Experts of a small language model.
Training: a variant of Muon for the experts, 8622 steps.
Below are experts of layer 10 (counted from 0) of a mixture-of-experts language model. Rows are named router (the router's row for the expert) and show model dimensions 0-63. Each number is 200 + 30 x the weight over its row's rms, rounded and kept within 0 to 999.
After each expert's rows: a language model's description of what the expert responds to. This comes from a sample of Wikipedia text that the model never trained on.

# expert 18
router,182,174,165,205,211,210,196,193,187,221,217,185,222,196,214,209,187,211,223,180,210,230,242,226,209,198,228,190,209,157,122,192,177,190,156,175,191,203,184,186,194,199,231,218,216,218,190,193,222,141,199,187,191,228,240,230,211,177,203,279,217,207,217,191
It responds to: Separators before new content: colons after titles and infobox fields (Domain: Bacteria), sentence-ending periods with space, table pipes, heading marks.

# expert 62
router,211,187,171,147,192,218,201,170,182,215,213,198,214,227,165,228,177,251,220,196,186,239,250,209,188,167,204,204,182,187,146,132,124,136,182,221,261,233,199,147,128,190,234,208,215,179,118,199,172,208,172,256,169,182,186,186,210,237,219,211,238,217,206,232
It responds to: The forms was, is, were, be, been and adverbs between them and adjectives, such as slightly, too, increasingly, originally, already.

# expert 8
router,240,180,154,208,215,209,213,192,185,190,196,195,180,232,194,207,189,232,192,224,224,222,200,241,237,184,195,217,214,137,206,217,133,210,165,252,173,206,193,197,170,189,217,188,181,213,201,245,191,241,211,195,242,205,238,235,197,132,207,211,168,177,163,241
It responds to: Middle pieces of proper names like Ad-dis-on and Nar-im-anov, plus plural determiners such as These, such, Several, various, Additionally.

# expert 3
router,191,180,164,168,235,232,220,211,140,187,206,204,247,202,230,213,162,224,214,238,193,183,207,227,161,176,179,142,213,201,198,203,218,171,201,161,199,159,208,206,186,195,158,179,204,212,130,204,247,194,227,239,224,249,169,226,214,189,211,210,230,217,241,230
It responds to: Final pieces of place and club names, mostly non-English, plus compass words like South, North, West, Central, e.g. New South Wales, Politehnica.

# expert 38
router,193,199,118,191,232,193,187,212,178,225,171,200,246,160,170,227,146,233,230,188,180,214,185,219,226,236,191,197,220,188,211,194,137,170,192,180,256,244,199,162,138,242,195,215,249,210,150,182,220,263,190,252,202,226,217,213,241,163,216,209,234,184,212,232
It responds to: The words and, &, or joining parts of names and lists, e.g. Oceanic and Atmospheric, plus closing == or ==== heading markers.

# expert 29
router,204,238,136,212,176,187,148,225,186,212,170,192,165,198,234,235,211,170,195,241,188,253,215,167,155,185,198,172,163,165,133,161,159,203,166,207,179,188,199,155,151,229,223,176,263,224,172,184,218,182,198,267,222,206,203,163,218,195,224,217,224,181,186,178
It responds to: Final pieces and suffixes closing nouns, such as fati-gue, minor-ities, -ensis, -idae; also taxobox labels like Order and Clade, and list words.

# expert 21
router,187,161,212,168,269,222,184,255,213,240,204,182,190,171,190,211,155,197,204,213,237,213,202,269,214,179,212,203,236,168,118,199,190,155,185,207,272,198,173,199,151,203,208,189,240,195,169,181,195,216,208,200,180,235,213,169,181,161,192,195,219,177,183,187
It responds to: Capital letters or first pieces starting names and initialisms, often after a first name or period, e.g. Louis C.K., Tom Waits, H. Knoblauch.

# expert 48
router,184,218,164,144,203,205,204,201,219,269,190,239,203,120,213,170,158,206,232,202,195,196,197,256,179,248,169,195,231,191,142,214,205,150,156,169,193,219,193,138,185,158,223,140,250,191,226,215,219,214,179,205,199,193,218,198,157,190,206,202,227,220,135,158
It responds to: Numbers and number words counting runs, seconds, days or points in prose and tables: 23 runs, 38 seconds, three days, five.

# expert 56
router,214,187,182,216,190,244,151,161,214,175,236,166,219,175,219,172,211,195,155,238,219,226,235,205,204,230,129,159,188,215,199,148,162,180,192,219,178,201,190,182,201,212,180,146,192,189,206,217,231,206,244,269,198,217,197,193,185,209,178,216,239,214,271,199
It responds to: Adjectives and nouns in front of institution or place nouns, such as shopping, national, railway, Medical, Staff, plus title = marks and infobox labels.

# expert 33
router,188,229,147,128,171,195,188,218,175,245,181,172,236,201,221,212,173,215,229,204,151,235,190,256,173,219,177,191,216,216,183,227,200,206,204,233,220,230,245,136,170,207,209,191,219,196,222,226,183,219,217,217,254,223,225,158,249,210,216,269,206,206,244,216
It responds to: Final nouns of organization names such as University, Museum, Press, Arena, Stadium, Institute, often followed by "in" or a bracket.

# expert 60
router,214,185,200,186,233,222,190,234,285,239,172,178,174,149,199,192,196,242,217,182,243,233,208,248,182,192,140,208,212,207,161,139,161,176,212,248,185,189,158,151,237,176,220,238,234,193,157,178,190,212,233,238,198,220,166,168,264,171,217,217,184,223,172,199
It responds to: Magnitude and unit words after numbers (million, billion, 000, acres, km) in funding and revenue figures, plus line breaks and pipes in tables.

# expert 41
router,175,159,209,224,245,244,212,146,204,205,175,189,176,138,202,232,159,215,154,159,245,187,241,228,188,228,181,181,183,225,216,194,133,133,191,235,194,252,211,194,173,209,250,189,222,200,165,190,175,158,183,274,208,255,246,218,217,247,165,159,220,160,238,164
It responds to: Consonant-vowel syllable pieces inside foreign names and words, such as Mag, Tur, Reg, arg, Gom, often following a capital letter.

# expert 55
router,201,211,136,147,197,225,236,178,197,198,174,213,249,133,207,255,222,233,222,229,158,177,240,208,192,265,213,186,170,174,215,211,223,223,142,198,194,254,204,192,129,267,255,160,210,156,193,126,192,176,249,186,161,279,240,169,144,218,164,210,218,180,191,191
It responds to: Subordinating words that open clauses, such as because, where, that, whether, and middle pieces of split words like likewise, sideways.

# expert 39
router,236,214,191,224,213,212,223,159,241,205,243,164,273,227,223,210,183,219,222,200,158,237,233,194,214,157,204,133,219,156,184,210,166,186,124,194,212,202,190,191,145,231,255,217,202,175,203,216,202,196,203,217,196,180,207,217,237,125,201,176,187,223,194,180
It responds to: Prepositions, mostly for, in, of, during, after, starting a phrase before "the" or "a", e.g. "for the first time", "During".

# expert 51
router,227,187,184,188,151,210,212,191,204,192,197,169,248,165,256,234,147,214,227,213,201,241,267,169,220,243,209,234,217,218,93,213,195,201,164,241,184,222,244,142,137,173,181,240,199,182,197,204,227,225,225,199,191,197,226,214,168,135,186,153,188,122,196,237
It responds to: The first three digits of a year, usually after a bracket, "in" or a dash, e.g. (197|1), 200|5, 198|9.

# expert 19
router,202,213,162,191,198,243,228,160,168,208,175,160,242,156,214,200,207,244,229,180,205,242,209,201,240,217,181,179,203,153,149,218,221,217,199,231,239,242,186,219,144,227,221,214,202,170,180,152,212,151,212,209,220,210,253,210,199,180,234,221,211,127,200,221
It responds to: Pipe separators between cells in Wikipedia tables of sports results, medals and election data, plus some dashes and semicolons in lists.

# expert 10
router,209,214,113,203,167,192,213,176,230,216,216,162,217,179,228,222,178,174,172,216,199,241,220,237,197,255,141,202,167,182,201,160,173,184,187,174,169,214,240,235,172,168,232,193,214,252,164,221,270,230,240,220,262,228,196,143,197,199,199,203,203,256,189,203
It responds to: Adjectives and adjective suffixes placed before a noun, often colour or category words, such as -ical, -ous, white, religious, rural.

# expert 61
router,162,188,142,159,159,272,186,207,186,174,147,201,231,165,185,184,183,193,227,179,177,189,244,208,189,228,184,149,203,218,142,208,169,164,193,236,235,230,250,152,187,206,238,179,195,240,187,223,229,202,193,233,209,162,249,188,192,188,193,201,256,197,206,255
It responds to: Final head nouns of proper names and fixed phrases, before in or and, such as Congress, Assembly, Delegates, season, Act, Olympics.

# expert 2
router,172,175,149,188,224,212,197,237,223,211,218,174,244,205,205,172,185,260,250,179,175,201,209,241,232,247,189,132,202,203,122,176,140,195,185,184,249,222,191,221,175,200,230,219,190,236,198,191,274,174,191,224,162,226,261,216,237,234,203,200,227,180,183,228
It responds to: Commas, semicolons and closing brackets ending a clause or list item before and, which, but, who, e.g. producer, / rebuilt, / trumpet,

# expert 30
router,136,169,145,247,220,245,184,226,247,219,155,231,201,147,237,204,217,188,172,164,220,214,236,244,183,200,199,173,222,182,208,191,179,202,194,233,235,235,245,206,165,227,225,174,210,203,200,171,219,181,197,178,147,161,236,189,167,250,206,262,229,210,227,213
It responds to: Dashes, pipes and semicolons opening list items or cells that start a person's name or title (- Sir Carl, | Paula), plus country codes USA, GBR.

# expert 9
router,199,232,161,215,145,209,159,208,215,251,189,147,190,200,249,185,202,200,243,200,183,219,203,198,217,213,222,180,237,172,182,175,149,167,197,230,231,246,207,225,145,231,212,202,217,250,227,183,186,242,184,231,252,250,229,233,202,173,180,164,178,178,200,210
It responds to: Colons, periods, brackets, pipes and LaTeX symbols that end a line or open a list, e.g. "include:", "principal works:", "===", "$\".

# expert 15
router,214,230,198,159,214,225,160,170,221,252,183,176,199,206,260,193,190,186,194,238,261,275,215,242,200,208,206,215,204,149,143,192,169,145,155,226,216,199,182,191,171,194,233,217,195,229,160,161,218,166,207,253,228,265,223,194,193,185,246,227,182,188,184,221
It responds to: Last digit of years and numbers, e.g. 1929, 2020, plus final nouns closing infobox or list items such as footballer, Party, company, CEO.

# expert 24
router,191,230,192,190,189,218,189,215,198,220,174,181,253,164,227,238,184,274,184,243,194,191,190,205,240,247,189,189,163,235,200,203,126,206,149,191,237,184,201,215,228,223,209,234,234,155,188,180,200,190,193,215,193,238,186,140,186,164,209,230,201,202,194,213
It responds to: Standalone numbers followed by a space inside table cells (| 7 |, | 24 |), player stats, plus stray ur pieces (acefurate, bifurcated).

# expert 16
router,153,175,209,215,189,255,172,199,241,186,203,188,232,125,223,206,206,217,243,147,215,226,248,181,191,226,211,197,208,188,160,200,181,155,162,213,198,164,192,199,163,203,185,206,182,250,190,179,172,244,277,255,208,218,198,199,177,241,173,213,216,198,218,258
It responds to: En dashes and similar separators right after a digit in year or season ranges, such as 1984–85, 1971–1972, and times like 12:50.

# expert 7
router,195,182,127,177,196,220,178,209,220,221,217,195,190,137,197,201,143,251,173,209,270,190,204,207,166,217,198,185,189,185,169,191,200,225,177,178,194,195,187,169,141,190,197,171,239,189,209,166,247,251,193,177,224,257,251,187,184,237,179,222,211,174,186,195
It responds to: Position words in career biographies, usually after as or the, such as member, vice, chief, deputy, Dean, plus the word as itself.

# expert 52
router,190,153,147,195,163,233,194,168,166,250,247,167,209,194,245,165,156,201,188,245,243,263,215,227,179,210,212,208,219,165,160,203,166,164,206,202,194,219,255,177,138,212,205,153,191,180,213,194,220,217,217,272,211,195,227,208,203,212,196,234,170,211,159,207
It responds to: Nouns and year digits closing a phrase right before a comma, period or == heading, such as life, war, History, States, year.

# expert 13
router,236,158,126,156,224,260,212,225,193,244,248,222,288,144,208,198,169,198,172,219,210,194,238,204,174,232,199,215,206,207,121,169,149,174,217,206,226,220,198,194,212,164,227,189,229,201,184,199,212,217,243,242,210,194,248,205,191,176,180,235,186,184,162,198
It responds to: Commas, full stops and contrast connectives that join or open clauses, such as however, but, although, which, and sentence-start He or It.

# expert 35
router,220,182,145,216,222,214,196,167,193,207,281,160,133,198,214,231,161,225,178,224,196,205,211,213,250,250,137,169,202,202,225,175,173,179,159,258,187,200,173,144,147,166,227,173,234,209,229,151,195,193,241,257,211,234,207,181,212,188,187,194,238,204,212,213
It responds to: Year prefixes like 201, 202, 197 and capitalized country or team codes in sports tables, such as VEN, AZE, LDU; also ^{ superscripts.

# expert 22
router,182,164,213,218,241,282,222,170,223,255,195,179,237,161,214,175,155,242,238,211,290,227,228,215,187,222,170,260,191,155,155,197,193,176,191,262,224,164,153,213,193,203,224,156,222,199,176,219,236,211,203,208,174,200,206,172,223,173,176,164,212,232,184,223
It responds to: First pieces of personal names, often Indian or Arabic, in credits and tables, such as Jay, Raj, Kar, Far, Brah.

# expert 58
router,193,209,207,151,193,203,178,181,240,183,230,229,272,169,227,208,182,247,165,222,209,258,219,207,226,245,184,141,182,153,199,199,220,195,166,180,157,208,182,214,213,196,269,235,268,274,155,230,216,180,255,250,187,224,164,149,176,155,215,235,155,202,198,230
It responds to: Words in team-sport articles about leagues, drafts and seasons, such as football, Premier, NHL entry draft, GK, touchdown, points.

# expert 40
router,200,139,167,163,184,255,205,250,237,216,191,218,263,213,248,189,219,214,225,202,218,231,228,185,222,170,199,214,202,255,173,170,131,165,225,191,192,182,240,182,164,159,199,241,203,220,159,204,205,150,202,219,195,220,193,202,199,158,187,252,204,236,208,201
It responds to: Short inner word pieces ending in k, t, z or ch in foreign place and personal names, such as Split, Doetinchem, Aachen, -ik.

# expert 37
router,211,237,195,178,197,248,222,162,175,264,166,121,207,187,225,219,133,244,228,207,196,231,206,235,183,174,200,221,211,210,161,157,169,191,167,252,175,181,203,158,188,166,195,199,200,229,191,194,196,224,237,222,192,240,219,189,163,218,138,211,259,165,186,182
It responds to: Prepositions of, on, at, from, near and across that link events to places or dates, e.g. buried on 21 February, located at.

# expert 12
router,172,246,166,156,217,225,178,224,228,164,199,146,236,234,198,156,148,231,239,219,170,202,227,197,228,209,234,152,219,184,169,225,153,195,142,228,213,213,224,195,166,220,230,219,247,218,198,189,279,240,191,207,239,172,189,224,208,177,157,212,179,213,159,227
It responds to: Plus signs before goal difference in league tables (+14), verbs like went, moved, remained, continued, and century prefixes 193, 202.

# expert 34
router,186,222,128,177,188,223,165,179,262,208,188,209,240,182,177,193,181,202,197,239,171,176,234,267,221,247,168,201,189,202,231,191,143,169,207,203,205,207,183,164,219,212,229,169,220,273,164,214,232,229,232,199,250,221,193,172,176,191,201,205,174,194,267,209
It responds to: Nouns and adjectives that modify a following noun in technical or descriptive text, such as body attacks, front of, personal, floor, social.

# expert 28
router,219,224,157,233,223,216,181,201,191,227,197,200,237,211,220,231,179,173,252,218,244,178,183,221,248,271,179,166,228,213,159,159,173,149,179,205,220,190,231,163,177,179,162,221,202,230,175,155,211,188,185,265,195,245,183,164,225,231,230,189,222,168,156,210
It responds to: Capital letters starting acronyms inside parentheses or tables, such as DFG, IESA, MWV, and day numbers before months like 31 December.

# expert 20
router,197,195,140,213,189,243,151,219,217,233,213,161,198,193,224,182,193,290,232,260,218,221,252,233,156,179,155,209,191,197,134,155,210,196,145,194,213,216,188,149,181,203,243,203,194,219,220,200,225,175,163,255,187,218,235,201,174,236,241,220,177,217,179,148
It responds to: First pieces of verbs in story or plot text, mostly after a name or to, like h-ates, jum-ps, predic-t, plus said and wrote.

# expert 31
router,158,224,151,188,204,269,142,220,189,226,176,224,219,115,178,203,166,240,209,213,150,176,229,241,174,202,207,191,193,181,156,217,205,185,169,237,231,159,218,190,206,205,264,204,194,213,203,186,240,240,214,205,290,247,188,203,269,205,184,239,194,168,222,201
It responds to: The preposition in, along with during, throughout and sentence-start In or On, right before dates or years in biographies and histories, e.g. founded in 2001.

# expert 46
router,241,165,158,149,155,247,225,188,189,246,204,164,182,188,186,235,173,244,209,210,201,254,209,179,182,224,175,138,225,176,149,210,153,142,160,222,228,187,228,162,171,201,182,172,214,202,144,157,225,209,206,192,175,228,249,153,204,223,218,234,192,170,222,208
It responds to: Determiners and quantifiers such as the, all, each, these, other, plus from and % in census race breakdowns.

# expert 53
router,198,150,199,199,229,205,188,144,215,198,162,163,209,147,256,238,155,202,251,171,227,207,240,233,195,249,166,215,155,184,226,205,197,163,179,251,214,218,196,188,167,155,229,168,180,228,199,217,177,178,179,187,226,249,210,185,201,208,205,193,223,215,146,267
It responds to: The article a/an and superlative or ordinal adjectives after it, such as best, largest, first, fastest, low, as in "a best ranking".

# expert 32
router,192,223,151,176,158,195,157,163,202,203,213,197,227,164,227,227,169,184,201,209,193,252,208,239,147,223,196,198,170,112,157,221,170,165,209,230,173,251,204,198,132,173,314,198,173,192,133,201,260,211,213,205,162,180,198,200,194,123,151,212,169,177,191,213
It responds to: Final digits of years after 201 or 202, as in 2020, 2022, 1958, other digits, and infobox labels such as Full name, Height.

# expert 14
router,209,178,169,204,234,208,195,165,208,187,243,195,201,133,285,184,117,197,227,237,230,193,186,269,223,214,207,141,204,166,202,226,164,148,220,189,207,214,219,187,143,186,256,152,246,263,147,218,224,197,204,220,189,202,237,159,117,189,204,211,192,179,193,218
It responds to: The articles a, an, A and the words another, one, this, usually mid-sentence before a noun phrase: on a banner, as a Democrat.

# expert 5
router,208,208,162,149,170,201,186,209,211,212,205,235,210,216,192,192,211,216,160,224,157,206,212,222,175,243,153,188,234,184,180,159,154,194,206,189,220,239,251,172,213,228,199,216,263,219,169,227,224,193,201,255,218,167,236,175,194,172,208,274,203,101,193,204
It responds to: Subject pronouns, relatives and modal verbs opening a clause, such as they, which, may, could; also plural noun endings like div-ers, mudsli-des.

# expert 4
router,175,217,184,175,216,187,254,227,194,171,200,178,176,185,172,236,187,244,192,201,157,219,231,224,195,212,182,230,207,183,191,181,225,153,144,178,198,190,235,169,177,232,200,220,203,225,175,173,238,210,237,237,174,180,228,184,228,212,243,149,197,209,178,195
It responds to: Subordinating words and commas that open a new clause in biographies and histories, such as when, after, before, until, although.

# expert 6
router,233,165,131,178,189,209,184,175,181,184,199,219,218,186,179,210,189,237,208,178,195,221,191,216,188,212,158,182,222,212,199,197,166,162,188,186,198,239,189,162,208,201,203,235,197,203,182,158,255,213,195,285,211,245,236,187,135,235,237,198,162,163,183,216
It responds to: The word and/or joining two items (Hindi and Marathi), plus line-start dashes and bullets in infobox field lists (- Built:, - • Total).

# expert 63
router,201,189,197,236,162,206,161,194,191,167,210,166,223,189,194,189,170,213,215,186,196,268,220,231,218,242,251,147,209,190,184,207,206,139,213,172,189,232,205,225,181,153,201,169,197,219,152,239,172,194,182,211,229,221,181,190,248,224,217,221,195,140,212,231
It responds to: American city, state and national words in sports and institutional names, e.g. New York, Los Angeles, Indianapolis Colts, Portland State.

# expert 0
router,136,242,188,211,189,186,190,242,242,217,171,228,272,188,222,232,210,227,239,172,195,182,207,208,202,256,221,217,215,187,161,179,133,207,219,199,206,226,223,170,146,217,245,219,174,210,203,233,189,186,152,225,214,198,220,194,168,184,225,255,173,170,159,198
It responds to: Periods, especially after digits and before line breaks, plus word-internal pieces like b, c, ers in names (Star-bulls, Wood-bine, b-outs).

# expert 36
router,216,189,157,191,220,214,210,239,184,257,253,172,232,196,249,186,219,229,205,169,187,243,195,229,209,197,184,179,213,205,198,193,163,120,208,210,181,208,174,195,155,225,183,227,227,229,184,156,240,181,228,313,211,200,188,192,195,199,130,215,201,145,230,228
It responds to: First pieces of capitalized proper names, mostly places and people: Hol(t), Wil(limantic), Cal, Gr(uffydd), Il(terish), Hel.

# expert 50
router,167,203,183,205,147,237,210,245,237,188,161,223,246,152,213,217,191,173,187,185,197,203,245,207,210,222,196,230,218,220,161,198,147,202,210,215,231,204,250,151,147,209,142,213,207,211,176,213,209,167,223,161,245,215,162,175,165,157,205,218,211,174,256,232
It responds to: Prepositions such as by, in, with, via, without, through, especially passive or measurement by (won by 15, 25 cm by 17) and sentence-initial In.

# expert 11
router,182,233,210,216,167,244,205,207,182,228,243,187,233,191,212,186,197,210,194,194,153,210,234,200,152,222,214,171,224,196,177,203,186,140,224,173,225,218,169,140,199,183,232,171,205,189,189,196,251,191,198,214,190,207,242,214,162,135,170,191,151,190,168,146
It responds to: Capital letters and opening pieces of names or words split into fragments, such as Ph, Af, M.; also possessive apostrophes after names, as in AllMusic's.

# expert 1
router,183,213,161,222,253,207,250,227,215,180,205,189,246,224,247,203,216,179,250,238,185,193,234,194,184,193,180,204,220,215,208,184,202,155,177,174,203,173,229,165,174,192,165,201,217,237,172,231,269,200,237,212,189,185,267,144,144,207,207,188,162,222,214,146
It responds to: Verbs and prepositions that take a direct object, often after not or to, such as with, without, like, provide, includes, despite.

# expert 43
router,169,158,190,152,229,176,153,177,184,203,184,172,243,176,237,234,201,187,184,202,162,237,173,194,213,226,199,169,225,190,141,158,218,187,210,240,221,206,229,185,137,234,236,200,186,203,167,159,228,205,249,207,232,214,176,218,176,235,163,235,175,152,184,239
It responds to: Single capital letters or short fragments that open a word split into pieces, in titles and headings, e.g. V in Veneration, Lic in License.

# expert 47
router,193,173,162,172,184,284,225,184,215,186,207,221,296,206,163,188,164,207,165,157,221,194,251,207,232,191,225,210,155,213,187,153,149,161,191,193,222,231,200,208,222,189,243,198,285,208,185,225,238,167,165,277,177,191,230,214,221,182,143,248,183,231,219,174
It responds to: Forms of be and adverbs before a participle or description, such as was, is, been, also, widely, loosely, as in "is also used".

# expert 44
router,190,162,219,192,180,242,179,219,196,198,214,199,263,170,298,209,176,217,204,209,241,214,251,300,198,195,173,163,255,210,147,204,151,128,239,199,252,187,193,201,217,200,202,214,195,186,191,210,234,244,192,208,172,244,214,172,216,239,176,240,211,229,259,241
It responds to: First pieces of words or names after a quote, bar or colon, often in tables, like Im-posters, op-ioids, im-perialist, Shy-amchi.